config.toml
n_layer = 10
d_model = 192
n_experts = 64
experts_per_token = 4
d_expert = 64
d_shared_expert = 0
activation = "swiglu"
moe_layers = [1, 2, 3, 4, 5, 6, 7, 8, 9]
router_score = "softmax"
normalize_top_k = false
routed_scale = 4.0
balance_loss = 0.00321
balance_bias = false
router_z_loss = 0.0001
init_std_router = 0.0131
lr_router = 0.00151
n_head = 6
n_kv_head = 2
head_dim = 32
vocab_size = 24094
norm = "rmsnorm"
norm_place = "pre"
norm_eps = 1e-05
positions = "rope"
rope_base = 10000.0
rope_fraction = 1.0
qk_norm = true
attn_scale = 0.243
tie_embeddings = false
parallel_block = false
init = "trunc"
init_std_qkv = 0.0307
init_std_o = 0.0
init_std_up = 0.0307
init_std_down = 0.0
optimizer = "adamw"
lr = 0.00342
beta1 = 0.9
beta2 = 0.98
weight_decay = 0.13
lr_head = 0.0134
warmup_steps = 202
schedule = "wsd"
decay_fraction = 0.751
decay_shape = "linear"
final_lr_fraction = 0.1
batch_tokens = 262144
seq_len = 1024
doc_mask = false
train_tokens = 828500000
steps = 3161
dataset = "wikipedia_en"
Below are experts of layer 6 (counted from 0) of a mixture-of-experts language model. Rows are named router (the router's row for the expert), gate (a neuron's input weights, with its number), up (a neuron's input weights, with its number), down (a neuron's output weights, with its number) and show model dimensions 0-191. Each number is 50 + 12 x the weight over its row's rms, rounded and kept within 0 to 99.
After each expert's rows: a language model's description of what the expert responds to. This comes from a sample of Wikipedia text that the model never trained on.

# expert 44
router:59 49 62 42 47 50 72 49 54 55 64 71 32 32 64 31 61 46 67 62 61 56 49 47 64 39 46 62 50 45 45 31 34 33 44 54 48 54 32 48 51 37 32 67 40 50 68 67 40 38 60 47 38 35 47 59 58 65 38 55 62 30 50 27 69 57 62 72 66 51 47 72 50 46 40 49 58 51 58 66 68 41 20 41 42 36 33 50 67 45 55 39 55 60 64 39 62 33 68 42 32 69 37 58 84 63 48 64 39 64 40 48 54 44 67 45 51 36 60 57 46 40 66 43 63 67 40 59 32 45 62 41 55 48 54 39 55 57 54 36 42 38 43 70 51 54 46 54 68 60 63 49 45 25 43 40 67 33 44 76 58 66 43 61 62 59 34 43 44 54 40 55 58 50 46 35 70 35 57 46 46 70 52 52 38 38 46 56 38 36 51 33
gate0:58 58 39 54 60 46 60 41 67 61 50 56 42 61 29 49 54 40 87 42 51 43 39 29 74 84 66 38 41 46 50 64 67 27 71 40 65 55 55 56 62 51 48 50 55 72 50 33 37 54 31 17 46 60 50 31 46 48 33 59 50 48 53 42 49 29 49 44 56 26 46 37 46 37 43 51 69 51 56 47 61 50 60 52 52 51 38 43 48 49 49 46 52 48 58 44 51 27 50 34 54 58 48 41 57 56 59 57 10 42 69 42 64 47 55 49 53 41 55 59 64 52 71 56 69 47 54 53 57 38 40 37 56 58 58 66 43 43 51 43 47 38 21 54 85 60 69 64 34 42 50 39 31 46 43 43 39 55 32 42 53 49 30 59 54 53 71 38 37 56 56 66 57 57 68 40 52 45 58 51 49 66 70 62 47 49 36 57 45 49 66 37
up0:62 40 33 46 60 55 61 60 64 59 45 49 38 51 51 52 62 66 71 55 67 43 51 59 68 58 59 49 62 42 66 39 58 44 48 44 71 51 27 60 61 46 50 46 56 64 56 43 17 45 29 62 37 46 43 49 47 56 43 58 79 28 61 33 61 23 59 43 42 41 71 51 42 37 51 69 87 32 57 49 49 54 33 45 45 47 41 45 60 65 40 64 57 62 51 53 36 56 47 67 32 54 53 64 63 53 43 62 56 48 67 45 52 52 51 50 55 46 46 46 52 52 50 52 63 43 75 51 53 33 15 45 45 64 50 48 56 44 53 40 72 24 39 54 63 33 41 51 45 64 38 44 61 46 25 34 44 44 46 59 40 42 21 74 52 63 45 31 53 23 63 59 54 36 53 27 51 51 59 54 35 48 49 61 51 44 45 55 42 46 71 38
down0:57 69 60 34 45 54 54 51 63 45 65 58 38 61 52 44 39 42 48 61 22 54 53 39 67 39 58 40 47 51 71 51 50 54 72 56 45 43 38 58 48 65 33 69 47 59 39 43 59 53 62 49 39 54 52 42 30 77 45 55 50 62 31 65 31 55 48 36 42 65 52 35 74 60 19 49 75 44 39 48 41 55 24 41 58 58 34 65 44 35 60 38 33 37 49 69 64 44 51 22 45 35 69 57 63 41 46 34 49 53 73 48 55 59 27 52 31 51 43 41 51 48 49 58 41 35 50 49 47 43 56 40 31 66 62 55 79 34 48 45 53 50 35 44 44 46 34 57 42 63 39 51 32 50 30 42 46 49 49 59 54 57 52 41 64 62 46 55 66 61 33 43 34 53 50 47 65 41 80 63 46 65 50 23 64 39 53 34 40 52 36 68
Infobox and table fields

# expert 7
router:48 36 62 50 42 64 54 74 41 58 65 59 36 36 60 44 62 47 53 59 48 67 37 42 51 52 43 52 62 53 37 27 66 38 47 60 36 51 36 35 58 39 32 57 44 46 52 67 48 19 66 43 81 35 59 71 67 44 53 48 44 54 37 48 67 64 70 62 67 39 44 70 55 56 53 40 38 34 49 39 70 47 45 33 47 40 28 65 44 37 54 46 62 54 52 59 47 43 60 46 48 67 48 49 81 68 52 42 39 48 34 48 41 40 64 50 26 32 62 45 58 45 65 67 49 49 39 61 39 48 75 53 62 44 68 39 60 46 62 49 31 38 58 61 72 63 64 73 59 53 66 55 44 58 55 46 61 42 63 51 44 57 47 45 49 68 44 28 37 40 49 54 56 69 60 27 61 34 61 32 41 65 45 63 44 56 28 55 39 60 55 43
gate1:46 60 60 50 60 67 56 49 49 53 60 68 47 59 49 44 57 43 35 64 44 53 53 83 57 65 47 62 49 48 38 43 41 55 67 67 48 45 40 45 47 70 41 68 51 31 64 65 44 42 46 29 28 52 37 23 68 44 58 62 51 62 31 25 59 45 42 39 40 40 57 56 45 61 56 56 57 45 69 53 55 48 42 70 52 63 54 45 67 23 60 56 52 52 33 41 63 64 34 53 57 53 27 76 66 60 51 65 26 43 48 42 38 38 51 53 29 64 61 60 57 48 62 49 24 49 45 34 68 41 67 37 54 58 51 37 46 53 52 62 58 23 27 49 46 50 50 39 73 48 40 32 21 70 29 69 50 62 48 34 50 63 53 50 53 50 56 59 35 48 52 56 58 52 48 44 45 32 69 38 41 43 47 38 51 64 57 33 40 56 70 51
up1:50 79 63 51 35 53 30 88 27 75 56 55 43 66 60 40 51 50 45 49 52 53 65 72 33 50 62 77 46 46 44 46 24 40 61 54 60 44 45 56 57 44 47 68 64 50 50 41 41 32 37 30 52 70 43 25 34 51 52 62 45 49 39 56 63 63 53 42 62 23 50 21 51 63 67 46 42 51 49 30 32 48 53 61 63 44 43 60 61 43 39 48 62 45 53 56 56 47 40 50 59 52 51 50 10 37 48 61 57 67 21 57 49 65 37 52 45 64 59 47 46 52 42 43 53 68 52 56 42 69 44 54 64 48 74 42 69 59 50 43 61 35 55 40 28 29 60 49 49 44 59 54 54 57 41 44 55 55 66 37 33 65 45 46 60 53 40 66 37 57 45 54 47 58 62 63 44 50 68 70 39 61 37 47 66 59 55 49 58 56 48 44
down1:53 37 44 49 55 51 48 55 59 52 40 51 62 32 40 42 33 57 55 50 66 55 56 33 32 39 72 50 67 44 43 49 52 48 41 55 57 45 47 55 64 48 35 50 58 26 54 58 58 48 81 49 47 38 65 73 62 63 47 53 57 32 40 60 77 55 62 48 48 41 28 52 58 42 31 62 50 59 77 78 52 49 26 59 64 48 58 53 50 53 51 56 61 40 41 29 60 49 51 53 58 84 63 51 83 24 48 56 42 42 55 65 40 54 55 52 63 51 29 20 58 54 23 42 39 39 32 40 51 54 50 62 26 60 54 39 41 42 43 58 53 66 61 44 46 54 43 33 52 58 61 37 40 59 37 59 23 37 48 46 60 53 45 53 60 45 66 49 56 46 38 65 59 76 70 44 39 62 31 71 44 55 46 38 48 57 34 37 40 49 55 51
Table cells, foreign scripts

# expert 39
router:59 33 49 53 51 55 68 50 39 57 67 61 40 44 58 43 52 36 80 69 67 44 45 29 67 36 48 70 65 53 56 35 61 42 53 70 46 54 35 35 53 39 43 56 50 39 68 59 49 44 56 52 44 37 51 69 76 52 39 60 62 40 35 28 72 44 69 57 66 39 39 64 51 48 49 53 43 33 45 58 67 62 29 52 71 32 41 67 55 46 44 43 57 55 56 51 67 47 58 50 33 67 53 57 81 62 56 58 38 62 48 56 38 44 63 68 44 32 43 56 50 52 61 84 53 57 48 61 42 39 58 33 66 46 59 50 51 41 59 47 51 34 52 65 57 53 46 46 66 52 69 66 43 51 36 72 71 49 56 55 61 51 26 40 49 74 38 41 47 38 40 59 51 57 65 38 74 30 64 56 50 63 51 75 53 48 46 53 28 53 61 42
gate0:69 40 65 38 44 39 51 60 50 35 47 68 57 42 47 50 27 63 72 39 59 53 59 51 47 38 66 33 37 37 56 32 66 54 52 33 39 47 61 52 46 52 39 41 43 38 60 46 33 41 76 49 69 47 55 29 41 55 57 43 30 46 46 58 76 53 57 53 56 54 29 56 47 39 49 55 48 39 53 65 64 34 56 42 68 52 40 34 51 35 58 40 39 58 71 61 54 63 47 63 42 57 58 65 41 35 68 44 53 76 74 41 55 58 49 32 49 38 57 72 45 66 61 42 40 61 44 51 20 57 47 39 90 55 42 69 48 50 43 62 64 35 53 56 51 39 32 51 66 49 47 55 52 27 44 52 80 35 52 30 57 42 39 35 66 45 48 47 58 29 41 43 52 49 49 52 46 20 68 49 62 50 56 64 67 58 41 50 35 52 54 49
up0:54 47 71 51 49 51 48 70 33 45 30 50 47 39 53 50 27 58 80 41 62 68 43 38 34 29 62 39 47 44 40 45 62 44 54 57 34 56 64 46 46 48 32 59 50 36 44 45 42 52 66 54 61 52 51 48 52 58 70 65 41 49 34 47 68 44 40 50 54 54 34 44 36 46 47 47 49 45 44 50 60 48 51 54 59 47 57 45 49 27 51 47 41 47 54 71 58 56 56 66 38 42 55 55 46 30 48 60 58 96 56 21 53 40 39 50 56 55 52 50 41 63 54 65 58 35 44 53 15 41 45 49 68 57 64 70 61 29 59 73 59 40 47 58 47 35 51 46 74 68 61 57 37 52 43 46 63 56 49 28 59 48 38 32 55 44 39 47 64 46 48 49 51 51 60 47 35 02 59 60 63 78 56 64 56 62 45 54 38 68 61 49
down0:54 47 52 49 37 43 39 64 43 50 49 60 47 51 37 56 34 51 57 59 40 47 65 57 43 30 43 67 64 58 51 44 27 20 49 36 71 55 54 65 55 69 42 53 66 52 73 42 54 56 31 44 52 72 53 46 24 50 55 35 36 48 46 78 30 52 53 48 48 50 29 33 60 56 24 54 48 52 64 80 41 64 52 24 40 41 41 64 41 66 51 43 51 36 73 56 46 62 41 39 47 30 32 59 44 40 48 37 39 46 52 73 54 59 48 66 75 58 67 37 60 52 69 43 47 54 59 46 63 60 35 31 44 69 21 45 51 42 52 58 43 50 63 60 49 47 29 34 58 52 41 55 30 57 44 50 47 48 49 52 76 70 44 44 55 41 40 50 54 50 42 60 55 52 40 86 64 56 65 64 57 50 54 51 41 38 59 40 61 49 39 45
Infobox field labels

# expert 12
router:64 41 75 38 51 62 54 57 61 61 52 82 40 32 59 37 61 22 55 63 68 63 48 51 49 50 33 59 61 38 45 34 53 42 38 46 62 54 48 24 56 41 48 62 41 40 61 65 50 40 72 37 53 37 54 66 64 66 36 51 61 33 49 29 53 62 56 68 48 48 48 69 58 47 32 51 50 32 64 58 84 34 27 41 57 41 39 52 56 43 40 36 52 52 59 42 55 35 58 39 47 71 51 49 81 71 59 47 42 54 39 52 48 37 66 56 34 24 64 46 69 43 44 61 53 70 45 70 41 43 54 53 60 41 66 31 47 54 62 57 49 48 68 63 71 58 60 74 61 71 60 47 40 51 54 48 58 41 46 54 64 62 38 47 58 53 34 45 41 35 67 61 64 60 50 45 61 36 37 50 53 60 52 47 30 62 43 55 37 50 49 38
gate2:59 19 77 37 47 69 60 43 40 39 80 55 45 64 23 47 72 33 58 65 54 59 77 69 52 38 55 71 62 65 46 67 63 51 47 42 47 45 58 49 62 35 61 64 26 33 55 49 51 47 69 37 55 54 64 70 45 57 47 42 52 41 61 41 41 63 59 62 44 77 32 56 52 37 48 44 46 43 46 59 66 74 56 61 57 58 60 48 46 55 59 58 57 58 52 45 49 51 55 58 50 52 63 58 64 54 74 47 51 58 48 62 44 41 48 51 52 43 53 44 53 21 56 45 35 36 45 32 58 44 50 54 60 30 45 52 50 54 36 29 46 51 51 80 47 70 69 47 58 54 45 44 48 42 57 58 59 60 52 94 60 65 46 64 59 50 54 63 40 41 51 42 52 35 54 44 47 55 58 48 32 51 45 62 41 43 40 49 50 38 86 35
up2:48 52 41 49 40 38 50 46 39 57 44 39 53 43 73 51 19 79 52 29 42 37 53 26 37 62 43 45 41 59 49 47 30 43 56 56 64 50 49 55 55 50 39 27 55 64 54 54 58 42 34 66 40 60 44 58 56 50 32 53 36 40 39 54 48 41 59 37 64 27 76 59 47 62 44 44 41 73 33 58 53 25 45 35 53 20 44 48 41 42 33 40 49 61 53 54 71 58 60 44 64 62 41 43 55 43 36 48 43 49 59 51 59 57 45 31 57 47 43 69 47 37 53 56 49 52 55 72 44 58 61 53 39 61 40 30 56 46 71 47 49 39 27 39 37 43 51 70 37 60 61 54 52 31 51 42 66 25 76 50 41 48 40 73 42 60 52 31 53 72 42 58 24 36 51 44 75 74 51 64 39 38 33 49 52 35 47 59 47 64 42 64
down2:54 44 56 61 57 49 53 74 35 51 46 44 66 53 53 42 44 37 38 25 58 43 49 70 69 39 28 50 52 31 61 58 61 39 52 45 40 49 43 65 39 36 51 45 52 43 57 63 32 35 56 39 47 12 40 48 64 43 39 60 52 45 47 55 55 39 66 46 54 55 59 48 51 33 53 71 57 39 73 55 68 70 18 51 64 58 44 40 63 55 69 54 66 66 62 36 45 33 55 85 59 62 43 61 48 49 64 60 46 54 50 58 45 45 42 59 57 47 63 56 33 75 73 57 38 57 54 35 40 50 37 36 31 57 62 57 31 68 55 51 33 46 46 41 44 43 51 63 40 45 35 55 43 63 39 53 49 65 69 51 64 69 44 34 59 78 50 38 59 41 74 45 81 43 43 60 50 51 48 49 47 57 49 50 59 60 41 69 29 49 62 43
Geographic infobox fields

# expert 14
router:62 36 67 37 56 60 67 69 43 72 62 65 38 43 60 35 72 32 49 50 69 58 39 43 52 48 40 52 67 46 47 44 56 47 42 57 40 65 50 36 49 44 34 41 33 48 59 63 46 38 59 39 69 36 65 56 53 54 44 39 51 28 34 38 61 60 63 55 55 40 54 63 57 48 51 59 47 31 48 52 63 42 32 33 55 38 26 60 47 33 57 37 42 40 50 41 60 32 60 33 45 68 47 54 84 58 53 41 51 54 38 47 47 40 69 55 24 42 63 52 59 49 65 69 51 61 41 70 45 40 67 48 67 41 64 39 59 35 73 51 46 35 47 52 76 73 51 68 64 47 68 57 48 46 59 37 59 49 55 50 65 53 38 52 60 67 28 44 47 41 51 65 57 56 56 26 70 35 56 44 46 72 58 45 26 60 26 70 38 54 52 44
gate1:81 54 73 43 66 76 31 52 49 39 53 53 49 60 68 40 48 41 61 53 55 50 37 44 62 44 39 56 56 57 55 57 45 56 44 67 58 39 62 36 50 41 62 49 27 61 49 57 28 80 66 39 41 58 49 52 30 45 53 56 52 33 46 29 45 57 38 61 43 67 31 64 50 32 63 59 58 54 47 55 44 55 55 84 42 48 34 27 44 37 57 49 72 37 49 34 51 32 23 33 72 43 51 67 50 50 40 53 58 55 57 71 70 69 40 61 52 50 39 68 50 35 45 66 52 36 43 70 44 44 18 59 53 59 41 47 52 54 37 55 50 38 57 68 39 35 51 69 44 46 48 39 63 61 65 61 52 58 47 61 42 53 50 64 51 37 48 69 56 75 34 61 34 66 52 50 49 43 48 52 27 54 50 56 54 36 46 63 27 51 56 53
up1:52 61 50 34 46 53 56 41 56 59 40 52 35 40 31 50 64 61 59 28 40 60 53 55 49 36 44 39 56 27 49 60 57 45 65 39 36 34 54 59 38 39 58 38 18 60 46 44 75 49 36 59 60 57 50 64 59 41 64 53 35 60 38 71 45 54 44 47 65 50 68 59 56 46 47 52 52 50 46 40 44 54 49 53 74 34 59 51 57 73 38 33 32 56 46 69 52 54 49 31 52 59 52 33 63 44 42 49 62 55 37 60 12 54 32 27 56 61 21 52 46 56 46 41 66 55 57 27 47 47 64 49 56 54 61 50 35 38 89 54 64 45 57 53 44 72 56 37 46 56 42 26 47 46 54 55 36 47 59 36 62 42 44 53 26 60 33 68 47 38 64 56 51 51 45 35 49 64 43 59 57 50 40 67 39 82 66 69 38 35 54 51
down1:46 34 48 48 38 41 52 49 51 35 58 44 50 39 42 47 44 47 36 43 21 67 65 43 56 66 37 47 54 63 59 73 40 58 52 33 35 58 52 78 49 76 14 62 68 41 62 57 56 55 44 26 70 82 63 60 52 32 54 55 39 71 73 48 29 65 70 44 54 61 45 62 62 38 48 73 50 49 63 52 50 31 29 43 40 65 46 47 43 71 43 66 47 68 39 34 49 54 43 48 56 33 46 30 43 57 44 42 54 60 46 51 46 54 54 59 52 62 52 47 46 48 52 44 68 68 55 48 68 68 28 59 43 53 35 55 51 56 67 55 47 35 38 51 45 39 45 38 46 58 67 52 43 38 53 58 66 45 57 67 52 34 55 35 35 70 23 43 52 40 47 48 45 45 55 73 44 65 38 57 54 35 52 43 40 60 49 31 32 36 52 52
Scores and table cells

# expert 28
router:67 52 66 38 41 58 55 70 47 60 64 70 35 33 49 40 56 28 62 57 61 58 37 45 66 46 41 58 49 53 43 31 65 35 31 56 53 54 48 45 48 41 24 56 38 44 61 64 39 44 55 49 67 36 53 67 62 52 44 51 57 42 42 46 57 61 59 60 58 45 41 67 53 44 45 42 53 35 34 46 80 50 32 39 55 27 29 65 54 35 47 45 49 51 59 42 58 46 68 37 37 82 48 53 81 61 59 64 49 51 32 47 39 37 44 67 28 31 66 46 51 40 67 75 63 74 52 64 37 51 63 34 68 48 55 41 55 45 65 39 28 51 54 52 68 64 69 67 56 56 49 51 32 45 61 43 51 41 52 61 70 60 39 57 54 65 54 49 45 41 43 55 57 54 53 37 68 23 65 58 44 57 56 60 33 47 45 68 37 45 35 37
gate0:60 48 37 54 44 37 45 47 15 51 35 45 59 23 47 40 48 50 63 40 86 34 27 44 61 42 60 40 57 58 60 57 49 56 50 45 30 35 52 44 38 57 42 51 44 42 50 52 59 56 45 39 42 45 45 51 67 53 52 28 58 49 54 39 47 66 50 44 55 49 68 59 38 60 38 64 52 47 54 48 49 35 50 61 28 40 64 65 62 49 30 58 53 59 53 28 41 67 48 61 32 27 59 48 79 54 51 48 62 45 32 50 85 36 68 60 46 49 49 30 41 27 29 45 55 62 48 37 53 35 47 50 48 40 62 48 64 44 41 47 53 73 46 28 81 42 65 44 34 62 54 58 34 51 49 57 61 54 52 48 78 49 39 56 43 56 54 70 54 52 64 56 32 57 42 46 23 36 42 74 44 35 67 64 51 49 66 43 41 46 39 57
up0:26 50 73 61 86 40 64 38 41 57 80 47 60 62 40 59 46 38 19 60 37 28 49 64 58 64 47 51 29 61 58 67 32 46 45 57 40 53 44 72 56 54 50 45 72 58 41 64 36 48 33 52 76 48 44 29 36 50 57 76 51 50 44 53 51 53 48 40 55 37 25 48 45 52 48 47 35 53 36 46 47 61 56 58 46 61 55 28 20 43 48 48 44 42 57 41 67 47 42 49 58 36 39 45 35 52 47 39 38 46 78 37 39 57 49 65 52 40 34 68 64 46 69 54 50 37 48 59 40 58 48 73 60 55 50 71 43 70 66 64 59 46 58 52 44 57 53 66 52 43 52 73 64 31 52 55 39 56 35 60 28 34 75 43 57 39 57 48 51 47 56 51 53 69 63 60 52 43 52 44 55 50 46 37 65 50 50 37 58 45 69 46
down0:59 52 54 63 46 65 42 50 51 53 58 40 35 44 36 49 50 55 54 56 57 56 70 51 67 34 53 43 54 33 58 65 70 50 44 42 49 52 38 52 78 45 50 59 42 50 70 35 15 60 51 44 60 25 45 76 53 51 52 49 69 60 53 21 40 42 50 34 72 53 48 40 40 47 77 47 59 43 52 46 48 39 39 56 50 62 51 45 73 46 34 47 68 56 77 36 54 56 40 37 54 74 37 44 50 51 59 64 33 39 64 65 55 63 77 37 65 28 55 53 50 51 48 44 39 56 51 54 53 39 63 35 60 49 59 40 31 65 53 59 58 36 53 50 58 68 44 29 54 36 41 64 45 52 44 45 43 34 68 54 52 46 43 54 54 62 39 31 43 34 19 58 39 56 55 41 37 42 44 38 41 66 52 61 46 23 23 43 29 33 34 55
Parenthetical numbers, foreign script

# expert 52
router:69 47 38 29 35 44 69 59 58 55 60 54 39 46 44 37 61 33 63 52 74 74 44 46 65 42 38 60 57 38 46 33 55 43 44 71 42 66 30 43 41 33 48 52 40 53 69 58 55 45 65 55 61 47 40 49 81 39 53 61 59 48 37 58 57 60 57 62 54 33 61 53 53 39 42 38 33 44 33 52 70 43 15 37 63 35 37 45 46 42 46 45 41 62 42 43 57 58 64 38 47 71 47 53 79 45 54 52 44 68 45 58 43 42 57 53 30 30 53 40 60 40 51 69 44 55 50 59 53 48 77 33 61 55 56 32 63 39 53 49 48 37 52 56 76 57 70 58 60 60 62 50 60 42 51 43 50 41 57 50 69 70 43 56 45 76 60 49 34 52 30 78 66 43 52 32 64 43 68 41 54 56 54 49 31 46 42 58 22 59 42 55
gate4:35 59 32 42 53 47 33 60 67 61 45 49 39 46 68 61 36 72 66 44 48 42 63 52 52 61 50 50 47 46 47 39 39 48 47 60 60 53 38 53 64 47 63 61 50 49 60 28 38 43 27 45 44 42 29 37 19 42 57 67 75 63 45 61 67 50 41 50 44 41 53 48 46 34 48 35 36 37 52 53 65 70 31 51 51 37 51 40 75 57 37 73 43 50 43 46 60 42 36 45 52 54 74 63 44 29 69 56 56 57 53 60 48 59 42 81 60 60 60 45 47 66 57 61 39 46 57 52 52 60 52 37 40 61 48 40 51 46 51 54 54 40 35 66 56 71 47 39 55 66 46 51 65 66 75 46 64 46 47 81 74 27 45 35 52 41 64 31 28 51 29 67 55 35 46 31 52 58 62 51 36 58 82 45 47 56 50 40 64 50 44 49
up4:58 62 47 58 39 23 55 52 66 56 60 57 40 55 65 58 49 44 68 49 56 51 23 40 59 58 63 44 48 47 70 51 45 42 55 56 59 50 17 56 63 47 20 55 65 49 75 58 78 56 87 76 55 34 56 62 64 48 34 70 37 52 58 42 48 43 43 57 48 24 57 41 40 53 56 30 39 58 58 49 43 44 50 48 53 58 59 52 52 38 79 52 56 51 51 42 51 48 49 55 42 39 43 66 51 25 57 51 46 62 58 55 69 48 46 37 54 36 44 58 47 79 30 41 50 58 32 41 57 41 73 69 52 43 36 51 35 42 50 52 32 42 48 57 54 45 45 50 60 61 51 34 64 40 46 49 70 49 59 64 71 36 47 67 57 27 43 51 52 50 56 49 65 41 35 53 35 46 42 60 49 44 48 41 60 20 50 60 68 66 60 24
down4:29 53 59 60 58 41 66 47 65 74 69 50 57 38 65 55 57 38 52 54 47 23 61 53 34 24 46 59 59 53 56 61 29 41 31 27 61 24 46 28 48 51 47 44 43 63 48 43 65 53 43 42 31 60 37 51 25 74 65 59 37 40 50 46 64 55 52 53 61 65 58 42 53 45 53 65 48 62 44 69 58 47 76 71 54 70 53 78 44 29 62 45 55 50 38 47 56 65 37 32 35 56 56 60 57 33 43 43 73 53 38 62 47 30 32 36 41 40 57 45 61 38 39 58 39 48 49 71 42 67 45 47 45 69 66 61 68 47 58 41 45 66 64 50 48 42 64 53 43 48 35 52 45 43 59 34 45 52 42 40 54 51 31 51 46 47 45 58 65 60 66 65 52 53 62 69 37 32 60 54 65 48 52 77 59 68 56 50 60 53 60 34
Technical word fragments

# expert 29
router:69 55 73 36 33 63 62 57 32 55 62 69 38 32 50 34 60 39 61 48 65 65 31 59 48 45 39 56 53 28 36 35 47 35 39 63 47 59 45 32 56 35 32 60 41 39 53 61 51 34 73 45 61 34 57 46 56 47 41 47 54 36 39 31 65 68 60 62 59 39 37 60 49 25 38 40 34 38 44 49 65 40 29 47 46 36 37 60 48 38 45 27 59 73 55 48 56 45 54 46 34 54 46 54 71 64 60 57 32 49 38 51 35 38 69 41 30 39 52 43 72 42 45 59 48 49 30 57 44 36 60 45 64 27 74 23 64 35 55 41 53 51 73 48 63 57 57 69 50 68 65 57 56 49 62 47 60 38 50 61 49 51 39 47 50 67 35 34 43 34 60 49 56 55 63 38 67 38 47 40 41 64 38 61 38 52 45 59 36 38 54 42
gate1:47 61 42 39 30 45 45 56 39 36 61 54 41 62 54 49 17 44 64 57 44 39 25 64 50 61 58 47 47 80 27 56 44 29 67 42 53 42 37 57 61 50 59 67 47 41 41 71 36 36 61 52 53 50 42 46 48 44 48 47 59 69 36 40 45 39 38 22 50 29 31 59 43 38 49 47 52 74 57 59 55 22 63 49 67 60 40 55 26 41 44 43 49 54 42 41 47 67 51 49 35 41 18 34 55 51 54 60 39 37 32 43 54 51 60 60 68 64 55 42 43 61 37 44 46 72 66 49 52 61 43 43 70 35 63 45 43 46 45 52 57 58 58 46 53 56 39 61 35 40 48 51 28 61 59 68 68 55 18 50 53 49 66 46 33 38 55 67 46 51 46 51 65 60 43 38 51 29 41 45 58 40 58 52 31 49 68 38 28 25 36 50
up1:70 78 53 38 32 35 49 55 54 43 46 34 72 34 27 42 49 53 58 65 43 51 39 74 38 38 80 51 63 35 41 45 57 39 63 43 48 48 49 65 52 58 53 43 25 33 59 46 53 45 51 58 26 37 46 53 70 19 70 53 64 74 46 66 33 46 55 59 45 57 80 41 31 23 55 48 57 58 43 33 49 45 49 52 55 44 44 43 59 42 37 40 41 64 35 31 49 66 29 51 69 54 27 51 44 50 60 34 56 38 52 47 46 40 47 57 53 42 65 34 43 55 46 50 56 39 29 48 63 28 46 28 48 46 51 47 49 23 51 31 57 55 58 44 45 51 72 40 40 33 55 58 53 41 44 42 41 61 65 41 58 60 53 37 44 42 55 58 66 39 36 67 58 51 37 30 69 44 56 44 39 53 59 56 37 57 48 38 50 63 56 65
down1:53 37 49 48 51 47 57 42 63 44 63 44 51 51 47 71 70 25 60 32 45 49 41 52 32 34 46 41 50 56 37 15 47 67 45 49 61 30 58 45 33 55 47 58 50 60 44 60 48 51 47 45 56 54 37 78 49 37 67 45 39 54 44 46 58 61 59 51 71 46 35 48 46 57 34 58 31 66 48 49 38 37 49 61 35 69 37 57 50 54 60 43 56 47 62 56 60 59 45 38 39 85 38 58 80 60 39 65 35 49 33 38 49 62 31 55 55 59 29 38 58 34 40 45 19 57 61 51 68 45 66 50 57 63 66 35 61 63 51 45 52 71 47 62 54 48 64 33 42 37 44 59 43 50 39 53 47 69 62 48 42 58 68 42 31 80 50 58 50 46 74 60 59 68 41 40 53 22 63 56 39 36 37 57 66 52 47 50 34 31 51 45
Infobox colons, place names